python train.py --d_expert=576 --balance_bias=false --norm="rmsnorm" --lr=0.00621 --beta1=0.9 --steps=12050
Below are experts of layer 7 (counted from 0) of a mixture-of-experts language model. Rows are named router (the router's row for the expert), up (a neuron's input weights, with its number), down (a neuron's output weights, with its number) and show model dimensions 192-255. Each number is 128 + 24 x the weight over its row's rms, rounded and kept within 0 to 255.
Before each expert's rows: "mostly gets" lists some tokens that are sent to it at least half of the time. This comes from a sample of Wikipedia text that the model never trained on.

# expert 14
mostly gets: " However", " wrote", " however", " which", " although", " but"
router [115 121 128 107 145  99 122 140 127 130 172 128 108  85 126 139 126 158 118 126 104 107 102 168 150 102 140  97 117 165 137 156 143 142 154  91 117 148 106 122  89 149 150 144 110 140 107  89 116 169  98 134 149 157 128 126 119 136 153 123 142 148 147 112]
up1 [ 76 134 105  80 102 126 121 149  94 142 108  97 142 148 173 139 117 101 148 123 100 146  89 109 173 115 126 119 159 153 121 129 105 106 123 135  95  82  88 148 115 126 132  94 118 110 179 143 135 115 142 135 158 132 116 122  95 157 118 102 125 134 126 160]
down1 [154 174 135 104 104  92 141 168 114 104 133 159 178 156 143 117 125 136 122 138 172 116 122 141 157 106 164 144 156 158 113 105  83 146 147 150 112 142 118 137 131 117 101 140 120  89 135 118 108 155 112 146 124 123 119 128 106 109 126 129  94 124 168 152]
up2 [115 184 130 129 160 125 145 129  80 129 141 117  71 156 134 148 114 115 140 117  84 117 115 139 166 142 124  88 165 101 131 140 111 128 107 121 128 121  98 113 144 126 127 162 165 152 113 142 112  99  96 115 143 116 127 110 148 117  77 154 153 103 133 101]
down2 [126 148 142 134 118 133 136 127 169 113 111 121 143 112 159 142 161 198 122 151 123 109  90 102 121 132 119 125 113 174 124 134 138 165 167 139  92 116 142 131  92 128 122  82 143  71 121  91 129 149 152  88 138 143 122  97 107 105 157 116 150 119  78 123]
up3 [166 115 130 109  99 126 129 119 149 147 108 115 157  90 144 138 116 126 108 120 162 143 145 109 130 111 112 151 158 109 122 118 141 156 115 140 125 123 120 141 116 136 140 134 171 117 131 149 123  98 125  46 125 112 110 120 116 153 104 121 153 139 106 105]
down3 [170 115 126 122 136  98 123 111 133 169 141  90 120 118 135 137  81 110 167 115 156 148 164 100 130 138 119 154 169  95 120 130 152 126 112 124 113 121 132 160 131 148 168 131 160 147 131 140 122  82 111 108 105 125 132 104 144 128  67 148 109 117  95 115]
up4 [108 113 146  89 133 115 115 157 144 156 124  87  98 134 145 125 129 114 145 170 163 131 139 108 155 125 164 114 112 130 103 114 137 143  93 101 138 125 129 189 153 143 165 150 149 171 164 129 122  93 154 132 169 124 170 117 135 117 162 132 136 140 135 103]
down4 [134 133  89 105 110 153 111 106 142 121 137 135 129  89 117 133 120 131 157  93 153  92 126 139 145 140 134 176 132 114 120 149 191 119 133 147 134 128 114 126 124 103 114 108 111 110 123 133 148  75 138 120 125 111 123 152 206  99 146 119 144 118 127 133]
up5 [101 139 140 157 132 142 138 126 164 139 155 126 120 112  99 131 124 112 156  69 153 173 160 138 169 141  85 100 112  91  81  87 141  85 124  93  77 107 125 143 176 129 106 164 127 109 117 138 152 100 134 145 111 140 155 169 148 147 124 110 106 103 100 129]
down5 [158 131 127 139 165 122 107 122 155 131 173 133 130  92 136 115 129 139 124 115 112 130 180 126 112 107 135 122 126 113 110 100 145 108  95 117 134 135 125 104 146 130 106  63 121 143 169 131 113 108 133 154 115  87 160 131 191 129 140 124 117 121 130 156]
up6 [117 126 106 139 153 109 103 109 158 144 108 110 116 117 119 132  89 119 154  97 131 171 127 120 147 128 126 129 111 117  46 140 143 171 110 114 140 111 154 142 159 156 190 101 117 138 145 117 131 115 120 118 143 130 140 134 115 182  96 120 154 118  84  98]
down6 [113 153 120 139 136 116 134 145  94 126 142 162 126 148 142 146 147 164 123  99 165  68 136 128 192 110 159 125  98 127 111  97  63 139 135 116 129 116 143 146 134  61 120 164 147 163 111  94 135 215  65 139 107 115 162 132 124 102 123 117 138 118 109 150]
up7 [106 141 116 150 202 135 136 139 108  97 124 129 160  96 105 142 127  94 147 135 139 163 139 145 145 119 121 126 152 119 132 117 110 112 151 150 120 119 145 181  76 121 191 101 171  76 143 119 173 119  93 162 153 105 167 173 146 154 141 151 128 141 109 151]
down7 [114 129 122 105 118 146 135 129  96 112 117 148 144 118 147 127 148 122  61 129 153 121 139 142 102 114 140 143 142 138 147 175 151 146 159 152 155 139 172 127 134 127 160 140 150 153 150 104 126 178 171 116 151  83 120 148 111  67 145 101 197 145 127 145]
up8 [137 152 150 123  96 137 146 147  93 145 125  83 105  81 158 101 128  92  84 105 125 145 142  90 154 103 107 106 146 131 135 140 125 112 128 117 146 134 105 106  92 132  79 152 146  75 140 135  89 114  83 148 155 154 165 113  94 127 109 105 151  72 133  88]
down8 [104 132 122 101 129 131 195 144 127 111 112 106 158 140 153 133  80 109 152 120 145 155 220 100 170 117 149 129 125 121 103 173 170 100 159 106  88 166 175  97 133 116 105 157 139 112 108 119 160 137 154 131 142 131 114  82 125  89 149 151 152  86 127 129]
up9 [139 123 100 147 118 103 137 133 135 131 115 133 121 130  97 141 164 133 131  95 112 152 128 113 145 102 130 124 128  88 115  82 152 143 150 205 136  71 170 142  98 115  92 100 140 161 165 115 109 126 118 140 128 117 124 121 176 169 100  86 151 174 154 144]
down9 [134 160 135 102 141 108  92 134 123 106 115 159 127 144 129 138 157 130 103  99 107 114 113 129 166 171 139  88 116 121 117 142 117 131 127 128 136 162 163 101 138 110  93 109 117 128  88 140 122 211 110  83 119 141 140 146 106 112 145  93  88  92 154 160]
up10 [ 95 145 114  80 111 122 140 153 128 128 139 146 146 120 148 180 133 128 128 127 175 101 161  86 123 145 141 115 155 100 135 111 113 144 113 152 160 109 133 128 109 139 140 138 124 129 131 150  89  98 128 136 117 129 129  89 123 121 118 170 150 139 132 103]
down10 [152  78 104 112 102 109 125 114 127 126 128 105 119 138 151 158  87  88 139 147 147 128 141 134  97 128 151 123 181  92 101 153 165 104 127 123 141 127 162 111 116 135 116  98 145 180 113  86 115 102 118 147 148 134 129 125 100 143 111 109 101 112 107 151]
up11 [116 132  88  97 113 126 134 117 170 134  99 125 109 128 142 124 128  94 179 155 146 169 157 154 192  99  95 135 112 143  89 109 105 147  72 147 157  87 130 154 121 108 169 110 157 153 169 147 103  93 113 151 119 115 118 120 109 111 146 104 113 153 120 109]
down11 [128 154 133 124 146 114 154 136  83 146 139 143 138  93 153 115 152 108  93 125 113 112 102 123 118 161  89 135 121 111 106 137  95  99 153 100 116 141 135 117  84 125 137  90 107 137  63 120 121 142 116 123 128  81 137 118 131 147 140 147 118 149 182 141]
up12 [139 150 124 164 103 147 114  84 143 124 107 102 118 122 167 142  97 121 162 112 134 127  94 113 127 143 117 118 154 112 101  99 136 124 125 180 122 130 139 132 111 126 136 114 125 153 150 148 115 122 101 135 125 153 178 143 109 132  93 118  94 131 122 106]
down12 [ 86 129 107 108 149 102 154 144 165 113  64 118 152 132 156 155 109 145 114 103 121 116 103 117 170 124  85  87 152 154 138 126 125 109 174 122 135 194 159 101  79  90 129 166 107  95 119 103 113 117 133 141 135 139 119 116 130 123 167 122 117 117 148 123]
up13 [123 109 103 143 131 120 132 115 142 115 155 104 129 140 130  98 138 102 173 172 128 123 137 163 148 121  98 117 117 148 102 142  99 193 109 131 103 140  88 141 136 140 150 147 134 108 118 102 111 115 133 140 118  60 191  94 126 142 128 133 131 100 153 117]
down13 [108 107  90  89 108 138 134 119 130 100 117 122 112 137  79 133 123 159 132 143 170 138 103 120  82 122 144  87 156 178 139 142 116  93  88 157 118 112 103  86 175 135 106 179 115 130 137 109 133 181 156 122 133 134 142 132 132 115 143 125 154 123 122 119]
up14 [114 109  97 101 167 136 130 138 132 134 144 144 134  86 121 110 124 138 171 151 129 170 129 114 129 143 137 176 130 162  95 111 160 137  85 113 115 129 111 131 144 153 164 133 118 105 135 109 114 111 103 151 124 129 150 151 108 114 136 151 126 147  83 146]
down14 [131 152 135 128 156 154 147 135 105 128 102 138 157 118 118 104 124 143 130 147 153 152 130 146  92 171 120 131 128 123 162 139 135 156 131 145 136 104 107 111 166 132 105 129 109 171 112 100 132 158 140 124 138 177  80  99  90 122 133  86 138 143 148 172]
up15 [174 130 102 113 129 149 120 120 123 146  85 114 135 110 142 135 121  86 171 129  96 155 134  99 139 144 111 114 125 154  87 119  74 112 141 125 137 149  90 128  85 123 138 130 143 163 146 188 101 117 131  99 107 114 143 119 101 128 102 115 143  92 146 105]
down15 [103 146 119 134 133 116 106 152  91 173 137 143 126 124 145 102 102 131 151 110 150 147 139 137 132 154 142 129  90 120  94 120 130 100 132 153 135 146 146 128 127 115 121 133 139 114 121 153 125 128 171 136 119 142 123 126 126 164 102 130 106 159 120 136]
up16 [159 145 154 107 148 109 149 108  82 120 134  58 121 120 129 196 112 121 133 123 127 119  79 112 115 105 133 123 162  85 126 102 118 173 137 126 125 105 123 134 125 149 126 138 145 136 162 102 104 112  69 138 156 105 113 131 119 175 151 124 170  80 138 153]
down16 [103 110 129  98 118 166 143 144 120 161  92 146 113 110 171 142 137 152  59 104 185 127 154 109 110 144 106 122  54 137 125 155 135 119 135 117 149 113 132 156 112 183 134 128  86 156 135 101 136 135 124 134 133  99 103 137 125 109 133 164  92 117 105  96]
up17 [133 165  77 116 125 149 127 114 130 173  87 171 107 128 171 133  99 116 177 172 105 152  97 146 114 169 110 169 110 158 137 125 126 160 134 143 116 107 135 114  89 111 121 143 105 115 135  90  96 109 158  95 133  80 169 128  77 154 132 118 125 115 138 139]
down17 [127 108  94 140 128 160  75 163 125 164 104 130 101  79 145 145 104 129 140 115 152 114 149 112 112 132 107 146 153 104 117  99 160 152 144 111 115 155 127 140 104  83 128 143  90  85 158 122 121 123 151 103 114  82 176 175 126 134  54 112 100 141 134 158]

# expert 21
mostly gets: " Air", " fire", " military", " Army", " ship", " attack"
router [139 109 155 133 172 141 110 118 120 105  91 161 148 103 193 128 121 116 119 140 114 106 179 127 111 140 116 141 135  95 129 145 143 120 159 118 128 146 109 113 136 162 117 138 116 125  88 190 153 145 106 132 129 111 131 105 133 136  81 151 149 141 149  78]
up4 [111 193  95 152 161 137 116 190 107 127 108 136 119 142 133 111 149 145 130 163 125 107 140 155 156 124  94 149 165 109 129  77 131 144 128 149 130 145 123 141 145 166 107 121 148 133 139 141 157 124 117 122 138 125 148 120 130 131  69 131  97 147 110 149]
down4 [ 94 175 129 149 184 117 145 122 193 102  78 133 117 113 141  94 117 156  86 102 148 126 167 158 127 144 124 174 130 141 147 142 118 131 146 144 116 139 140  92 106 121 118  99 146 124 115 141 132 164 137 121 122 108 165 161 114  80 140 118 115 148 130 134]
up5 [159 143 115 156  78 124 111 101  85 123  99 122 113 121 120 139 176 128 138 124 145  65 104  92 134 105  82 164 135 140 160 133 126 117 131 123  93  92  81 152 158 155 114 140 113 113  96 148 162 109 130 134 120 137 132 105 124 129 141 151 148 133 148 125]
down5 [142 117  90 147 117 144 110 123 154 122  96 129 119 139  94 121 163 144 116  73 112 142 126 136 127 153 127 109 144 134 164 111 127 170 131 108 138 147 110 107 159  66 101 158 106 143 135 165 100  72 132 127 151 137 143  93 164 108 122 130 143 133 109 131]
up6 [144 148 116 151 151 128 106  63 136 111 145 121 119 114 131 143 171 113 133 122 126 152 140 145 132 120 145 175 126 145  78  85 150 106 118 154 117  79 122 127 111 121 101 102 106 120 120 173 119 117 131 127 111  96 154 104  98 175 151 128 154 119 147 137]
down6 [132 130 127 136 110 134 137 114 112 108 148 128 161 113  99 170  79 146 122 147 119 141 144 170 113 122 121  76 114 142 165 162 133 138 138 133 167 123 127  86 141  90 163 102 134 179 105 137 117  93  96 107 126 128 176 133 154 122 115 125  99 148  98 185]
up7 [132 135  64 185 118 106 174 108 114 166 112 129 145 130 125 188 143 111 102 131 150 133 123 181 147 120 103 109 134 132 156 141  89 116 133 139 133 176 122 140 111 153 156 149 106 179 134 134 114 123 140  98 184 149 102 115 101 109  94  89 151 140 115 104]
down7 [163 126 132 157  76 136 140  95 109 126 172 159 145 109 163 142 204 113 126 150 132 113 175 124 152 128 129  95 116  89  93 126 100 101 150 149 121 135  95 121 163  91 150 108 154 173 146 106 130 137 119 132 149 104 151 148  94 147  84 105 183 144 129 132]
up8 [101  98 144 166 115 117 138 142 115 109 113  90  86 101 146 142 119 108 124 158 136 125 153 144 129  64 114 127 105 131 147 115 125 117 105 119 123 139 112 133 134 138 139 138 122 154 128 173 110 141 125  89 117 121 137 103 148 141 113 104 146 145 138 127]
down8 [118 127 143 108 147 145 131 134 139 166  99 156 116 116 129 135 149 131 126  98 176 122 162 148 137 123 115 117  82 103 130 156 116  88 149 127 128 121 107 122 119 121 104 169 120 129  95 144 131 231 117 131 152 123 135  92 101  89 136  88 145 152 155  61]
up9 [115 125 115 145 130 146 141 108 137 127 141 166 129 164 155 163 106 112 166 131 132 130 194 109 144 164 141 171 126 143 109 120 138 105 139 142  79 150 105 109 104 119 130 174 139 145 129 133  69 111 141 134 152 124 168 145 112 151 119 144  98 148 132 128]
down9 [105 145 125 113 105 116 165 123 125 160 136 158 125 122 122 112 132  79 152 149 119  95  90 124 144  94  81 142 126 120 134 112 134 108 178 119 103 120 140 110 123 146 115 121 119 148  95 129 170 168 104 152 120 155  78 129 130 170 125 123 150 130 103 101]
up10 [158 125 120 146 100 142 135 124  90 127 152 122 125 133 170 147 125 128 122 148 149 118 111 166 150 118 112 148 160 149 116 140 125 174  82 163  95  98 144 169 104 138 156 162 112  80 136 145  92 103 126 115 114 133 138 120 139  94  86 129 162 146 156  99]
down10 [130 134 129  95 134 157 114 101 122 151 131 164 105 159 165 124 131 126 139 135 151 124 121 130 194 137 116 167 124 170 111 116 162 128 120 141 110 140 138 113 156 137 134 111 137 134  92 152 160 180 155 149  87 167 122 147 122 137 145 119 119 129  94 134]
up11 [145  96 150 144 140 117 102 137 144 159 136 153 167  92 161 115 138 142 154  94 142 113 109 139 141 118 112 169  98 133 125 115 155 159 127 104 107 113 127 123  99 150 142 162 145 118 143 143 115 118 126 144  76 105 138 114 113 118 131 143 128 122 151 109]
down11 [168 100 108  98 141 104 140 143 163  97 120 142 130 150 141 128 125  87 140 139 127 144 123 144  79 165 144 142 141 109 130 163 130 115 167  94 109  99 130 132 100 114 129 117 102 101 151 142 122 118 104  87 146 121 100  97 121 153 128 166 114  92 110 153]
up12 [ 90 178 109 143  93 125 120 121 142 145 110 134 107 143 134 163 138 124 123  94 165 104 151  95 145 140 135 131 153  95 138  82 122 103 143 148 107 104 211 124 129 117 117 115 163 112 134 110  97 121 123 144 159 143 133 115 110  97 121 114 117  83 161 104]
down12 [119 140 129 124  97 103 161 118 127 163 122  91 127 212 180 112 151 161  74 114  87 133 170 126 120  96 108 124 115 175 108 138  89 161 114 140 110 139 145 162 133 141 125 141 130 132 135 174 124  95 170 173 103 141 129 143 141 157 136 126 112 100 147 126]
up13 [148 136 181 103 138 150 109 162  95 126 146  88 129 127 161 163 118 155 181 111  95  91 119 142 110 123 101 190  98 133 135 118 159 153 111 148 109 129 117 156 133 179 125 178 119  70 103 104 163  90 139 146  83 144 159 102 101  91  99 115 143 135 113  93]
down13 [121 109  86 117 119 142 123  74  98 112 134 104 127 113 136 137 137 137 171 160 165  92 165 141 135 184 142 169 120 146 102 145 162 145 141 111 139 142 129  69 169 119  84 119  91 123 141 120 139 129  90 167 157 105 163 137 152 143 143  99 149 123  95 151]
up14 [110 176  56 113 135 108 143 107 151 139  98 166 131 170 150 124 149 151 136  86 175 152 141 131 135 138 106 141 164 170 116 112 137 119 113 131 114 135 167 126 121 145 123 132 125 117 119 144 145  93  92 130 108  78 128  99  87 104 132 126 125 137 129 127]
down14 [100  94  84  84 141 159 167 137 114 130 171 118 138 145  92 164 128 128 162 124 124 183 162 100 135 117  78 128 141 147 121 114  88 160  96 146 112  99 135 133 157 118 130 135 147 121 138 132 137 113 138 110 102 100 125 140 163 144 112  84  87 120 121 160]
up15 [118 114 140 121 133 164 104 144 114 103 116 115  87  99 118 115  90 119 137 117 129 148 123  75 124 119 159 103 131  91 140 160  89 149 124 141 119 123 113 124 113  99 134 148 120 135  95 115 131 114 117 139 127 156 164 130 118 163 130 152 111 117 113 147]
down15 [123 100 115 137  98 113 117 139 106 153 148 137 148 125 173 130 115 130  92 150 157 125 143 122  99  90  93 111 116 105 125 109 107  89 137 147 132  92 123 148 125 181  89 146 109  76 104 114  98  54 124 167 137  95  88 121 160 111 116 124 167 120 143 123]
up16 [ 88 173  98 117 143  96 164 111 102 129  90  91 126 124 141 126 103 134 135 135 129 143 142 100 165 102 126 120 167 162 132 142 126 139 121 137 126 164  98 123 112 135 152 155 161  96 144 169 133 117 119 125 123 141 123 132 110 131 100 145 135 140 114 139]
down16 [149 117 119 132 125 111 144 114 130 103  88 134 133 152 105 115 119  94 124  99 188 109 125 129 141 123 156 143 138 118 133 151 102 149 128  84  84 115 120 156 133 122 138 129  96 111 127 139 155 106 158 106 137 128  99 179  69 130 129 114  65 128  83 117]
up17 [110 128 129 162 153 108 147 156  87 131  90 154 134 195 150 135 111  90 135 159 133 131 113  83 131 129 131 144 113 150  84 111 139 109 148 130 137  92 112 160 107 136 128 123 131 121 123 152 159 127  86 137 107  81 128 108 122 150 124 154 134 137 147 110]
down17 [104  96 118 181 120 129 140 153 124 131 117 108 101 124 140  88 116 119 146 145  99  87 120 119 129 141 153 151 100 115 162 114 160  90 176 156 123  87 150 126 156 109 160  63 125 147 180 144 110  52 119 116 143 138 138 124 132 121 175 100 132 148 123 145]
up18 [133 100 129 142 108 135 136 110 127 115 131 120 146 116 159 132 126 125 169 147 105 138  93 126 115 116 136 123 133 155 107 102 153 161 136 107 119 101  91 126 130 164 118 127 122 150 148  99 114 119 118 109 123 108 117 107 139 116 120 112 101 102 149 158]
down18 [116 132 141 136 108 129 128 151 143 125  98 108 126  68 116 150 122 111 152  68 119 108 115 136 134 107 159  95 104  80 143 146 102 128  86 128  85  64 120 149  93 144 133 102 168 142 127 171 134 148 119 144 100 119 119 152 118 119 183 132 129 115  94  85]
up19 [152 134 120 111 110 170 143 100 113 119  84  84 101  90 136 183  95  96 113 173 132 130 149 158 125 175 111 145 145 124 100  91 166 161 145 121 118 112 146 113 117 115 140 153 141 131 128 129 135  99 122 118 131 107 162 139 164 163 152  85 147 153 100 124]
down19 [130 132 120 113 130 145 122  90 111 125  87 120 157  70 147 150 118 130  99 124 133  91 135 106 138 138 156 127 161 113 125 163 124 110 124 140  96 163 139 142 114 136 116 171 128 115 129 126 103 166 157 145 151 116 129 130 148 134 101 160 124 136 127 143]
up20 [ 80 149 123  98 152 133 127 116 124 117  88 110 142 108 133 153 123 122 108  65 120 142 166 129 119 120 126 140 146 134  95 146 121 114 108 155 148 141 110 142 130  82 131 121 116 115 118 134  99 122 103 108 137  86 104 142 104 130 120 120 176  88 154 123]
down20 [129 141 154  86 112 126 120 165 129 164 115 144 100 142 160 132 110 145 133 131 157 135 144 114 105 130 130 180 129 135  91 117 144 132 119  99 147 133 142 129 151 110 158 119 114 115 125 135 134 114 132 102 149 130 128 137 137 135 102  85 130  81 134 116]

# expert 9
mostly gets: " games", " conditions", " systems", " buildings", " Ontario", " areas"
router [121 162 115  92 113 100 111 133 106 116 100 180 140 122 123 150 184 145 132 130  99 111  86 115 145 121 120 141 114 111 120 156  91 131 143 124 144 134 101 135  75 130  95 158 136 109 126 150 116 129  98 137  82 140 103 119  96 133 124 154 129 141 143  68]
up8 [178 103 126  97 131 134 130 111 124  71 109 102 125 115 134  99 142  82 165  92 131 136 114  97 130 139 117 152 111  99 127 134  97 147 113 164 119 108 110 112 196 146 138 160 133 150 118 142 158 107 140 102 129 170 175  96 103 132 143  92 158 147 132 147]
down8 [111 111 125 112 176 124 138 157 126  78 100 152 150 142 161 143 169  99 118 115 155 164 154 120 133 122 128 180 126 129  89 134 150  95 110  99 124 151  73 136 148 149 117 128 138 149 155 152 136  90 128 138  98 176 115  79  96 141 133 101 119 144 104  98]
up9 [107 117 118 139 113 122 104 151 151 129 151 166 146 153 141 130 121 104 112 142 128 180 146 158 154 119 112 133 154 148 117 105 135 109  57 117 115 128 120 124 127 157 167 158 128 114 198 172 116  94  91 159 169 129 140  94  94 128 152 124 144 100 117 112]
down9 [122 138 161 101 129 140 141 103  90  77 124 119 145 110 131 101 140 109 151  90 152 125 146 120  99 136  84 106 136 126 104 130 166 126 155 130 173 105 137 106 150 128 129 161 159 128 146 150 104  66 191 119 118 133 110  87 117 113 129 145 143 100 145 125]
up10 [124 136 124 110 111 116 137 105  90 160 139  89  83 154  98 133 120  80 146 103 130 109 121  84 161 117  83  97 140 138 125 125 105 175 133 148 118 112 109 145  97 134  97 160 123 142 108 142 147 131  85 123 120 105 110 125 141 130 111 115 151 123 184 125]
down10 [106 103 146 135 145 121 158 114 119 112 138 137 141 135 114 122 115 116 125 148 130 109 110  98  92 104 128  87  98 125 160 203 104 156 112 136 141 157 107 148  49 112 119 149 138 122 117 129 130  49 153 104 127 122 105 116 142 134 166 121 131 128 151 116]
up11 [179  84 130 113 104 129 134  93 130 149 123 141 123 161 116 137 162 113 164 116 126  96 152 108 149 148 112 157 117 174 105 137 145 119  70  79 125 124 109 118 104 125 193 145 103 121 161 111 126 101 148 132 133 129 129 166 106  85 105 145 132 119 153  93]
down11 [111 108 112 126 149 126 137 110 129 162 109 156 130 127 150 119 117 125 136 136 146 149 163 135 191 124 159 117 115 151 124 126 121 175 120 156  86 128 142 138 127 101 154 110 105 146 128 104 141 255 157 139 119 154 147  71 135 122 122 123 111  93 126 161]
up12 [108 194  94 131 162 136 155 161 127 124  99 131 129 159 154 112  80 133 138 140 115 130  92  69 118 131 101 154 159 139  93  95 131 118 112  85 145  99 107 120 106 175 180  98 119 147 155 125 163 112 120 114 162 136 145 154  93 116 138 133 103 129 157 117]
down12 [120 131 129 154 138  98 143 139  94  92 102 135 126 122 126 135 157 157 153 103 129 112 202 134 166 174  80 103 131  77 111 117 150 106 126 108  92 103 127 100 144 129 120 193 165 138 120 130 148 139 104 117 146 148 108  95 178 138 133 117 171 102 111 108]
up13 [112  93 127 152 147 120 122 120 153 135  85 117 128 146 148 104 132 165 192 134 146  99 168 179 130 150 122 128  79 141 108 144 111 123 105 121 101 112 156 104 125 138 112 169 106 127 120 124 137 117  96 120 163  99 141 137 131  94  97 160 161 142 146 140]
down13 [121  65 112 171 149 134 103 125 145 137 119 106 106 149 115 109 152 140 133 117 143 131 130 142 170  99 101 119 116 144  86 129 101 160 138 129 109 113 111  91 114 113 120 111 148 105 145 138 137 190 142 104 112 102 141  97  96 136 147 126 140 124 127 131]
up14 [144 141  82  90 146 152 125 154 102 146 103 138 110 103 159 153 138 103 140 165 137 111  82 117  71 175 112 139 126  61  97 140  99 122 146 131 135 146 122 138 108 139 114  93  97 116  79 134 137 109 133  99 164 134 117 125  93 145  82 141 109 148 112  89]
down14 [140  95 114 183 145 158 101 125 171 141 128  90 111 149 119 145 150 111 106 144 153 148 115 154 101 140  96 115 143  78 123 147  88 156 134 113 128 160 127 117 137 179 110 125 114 151 113  96 125 232 120  72 167 131  98 125 121 156 163  89 147  72 142 117]
up15 [138 155  80 113 145 135 162 161 149 124 143 114 107 142 108 200  81 136 105 165 145 140 116  75 110 137  90  91 130 143  93 135 177 137  85  87 123 114  71 105 112 116 161 143 131  98 139 103  93 125 146 115 166 127 124 111 105 124 137 154 159  99  91 110]
down15 [126 151 151  97 156 134 104 101 139 154 161 139 106 122 130 142 157  88 129 140 103 150  94 133 115 138 166 132 143 107 138 126 175 130 112  94 154 127 112 133 160 175  98 103 140 105 130 104 115  69 133 109 131 125 129 156 109 107 117 137 127 139  90 135]
up16 [ 73 146 127 133 113 155 108 109 148 155 140 137 151 144 155 106 115 113 133 156 113 152 157 154 109 119 111 139 154 112 128  96 145 158 156 142 145  90 123 173 179 129 112 108 128 106 143 147 150 130 119 129 128  91 117 143 130 115 139 150 146 161 170 168]
down16 [126 143 110 115 126 113 117 123 160 136 142 163 115 138 166 116 122 153 161 130  59 136 145 120 127 132  95 157 125 145 116 139 112 112 125  83 159 102 116 126 120 112  97 153 104 134  71 132 125 162  82 103 128 148 113 129 113 129 154 137 160 126 144 108]
up17 [139  89 150 109 139 159 138 145 148 156  99 143 176 109 139 136 175 148 144 153 145 136 170 129 120  92  62 137 119 123  88  60 130 105 101 161  98 131 114 116 114 120 111 149 156 136 160 152 145 125 117 119 137 100 111 139 129 116 166 102 152 126 137 118]
down17 [112 128 117 153 163 112 111 124 123 110 127 132 134 158 148 134  83 112 119 146 154  89 147 106  70 142 160 165 142  90 146 118 173 139 145 143 140 117  97 150 149 113 118 104 117 153  95 122 154 245 112 110 155 135  88 129 130 111 140 121 125 131 120 125]
up18 [ 87 102 152 150 126 135 144 112 120 159 137  93 149  91 124 139 119 153 128 168 130 138 128 143 146 115 144 116 144 152 105 104  80 128 120 144  92 137 141 156 146 103 166 123 111 144 142 131 138 134 123 103 100 136 120  92 103 133 132 112 130  94 108 149]
down18 [146 133 139 105 136 135  98 129 188 168 137 120 174 107 172 146 106 164 159 144 135 125 110 165 115 111 149 154 148 142 112 136 117 160 139 144 141 162 115 156 129 128 171 108 131 112 168 152 120 195 160  88 104 139  93 155 131 147 135 121 126  97 118  85]
up19 [130 126  95 119 135 152 137 124 148 130 103 155 129 175 119 149 134 148 179 145 164 123 185  81 140 135 158 163 147 101 131 125 161 155 105 120 125 152 143 130  63 119 152  95 150 105 125 162 137 137 107 137 137 144 148 132 112 169 128 152 112 100 168 121]
down19 [157  96 149 111 186 153 163 126 115 139 158 116 116 154 153 151 130 133 118 123 137 104  94 128 144 107 147 130 140 169 167 140 125 120  59 138 115 172 125 121  90 102 148 118 113 153 118 110 149 148 115  63 124 149 154 131 128  74 172 130  88 122 129  90]
up20 [104 137 118  92 107 140 165 186 141 108  96 151 158 113 136 128 139  84 138 145 150 107  90 147 116 145 124  98 155 133 160 129  77 133 113 128  98 121 129 151 124 135 100 110 131 144  84 159 130 141  75 109 131  69 129 128 119 171 124 108 124 137 131 143]
down20 [151 117 100 117 124 131 125 148 133 162  87 123  94 113 135  99 108 168 164  92 113 135 123 146 161 162 111 107 125 121 101 103  93 135 143 104  92 138 103 132 121 101 187 137 135 153 120 137 118 255  98 130 138 126 123 138 108 117 168 121 125 134 167 131]
up21 [121 106 103  67 137 118 117 106 111 159 119 135  65 120 133 178 133  82 119  65 173 137 161 132 169 121 107  94 121 117 160 135 122 176 123 150  67  98 174 119 122 113 134 171 127 105 131 130 148 119 119 114 134 127 129 143  60 133 158 125 137 137  95 109]
down21 [ 96 108 120 108 140 128 152 107 139 151 103 130  90 122 123 140 122 140  95 126 204 119 154 106 116 117 158 123 128 140 160 136 116 151 111 149 100 143 106 123 147 129 135 144 112 105  93 142 148 112 126 125 143 143 163 131 168 134 137  95 129 132 131 146]
up22 [ 89 136 114 113 103  85 115 137 166 136 126 110 152 157 113 149 143  83 124  90 148 113 134 103 140 126  50 140 102 131 114 118  91 140 114 125 156  74 106 155  78 110 114 132 119 120 152 111 126 110 117 114 105 139 153  93 126 106 120 151 117 145 169 141]
down22 [155 131  99  99 153 105 143 106 101 112 134 117  70  88 110 139 135 149 100 140 120 162 128 133 141 143 120 153 167 148 203 118 143 113 114 156  72  99 110 149 177 128 165 150 172 113 135 146 147 153 153 175  82  82 127 104 159 122 149 174 129 103 176 134]
up23 [177 151 138 132  94  73  81 131 151  90 142  74 114 127 136 136 132 157 147 151 144 156  99 145 179 106 130 130 109 123 125 134 135 173 110 112  88 115  89 118 112 182 128 129 141 120 129 157 133 106 142 110 136 122 164 130 119 121 103 147 137 167 150  84]
down23 [140 139 123 141 156 132 123  92 147 142 166 162 160 107 154  96 102 111 165 123 146 107  71 116 121 108 109 158 160 105 122  71 120 120  85 137 141 140 177 129 135 106 127 154 134 125 116  97 100  60 119 101 124 148  93 141 135 110 110  91 152 108 146 179]
up24 [161 169 103  89  96 129 147 133  87 178 110 112  99 131  77 128 154  89 170 167 141 113  89 112 124  94 100 106 130 125 141 137 118 137 106 161 128 110 159 135  93 144 159 128 162 123 120  92 106 121 132 136 146 135 138 145 130 128 142 129 147 118 145  96]
down24 [177 131 137 114 146 115 114 105 147 164  91 124 130 130  97 110 186  91 115 140 172  97 139 116 146 128 146  88  81 101 112  97 149 104 151 159 114 118 150 177 132 148 146 119  95 129 112 165 134 136 153  74 133 150  95 127 125 122 135 138 114 168 133 123]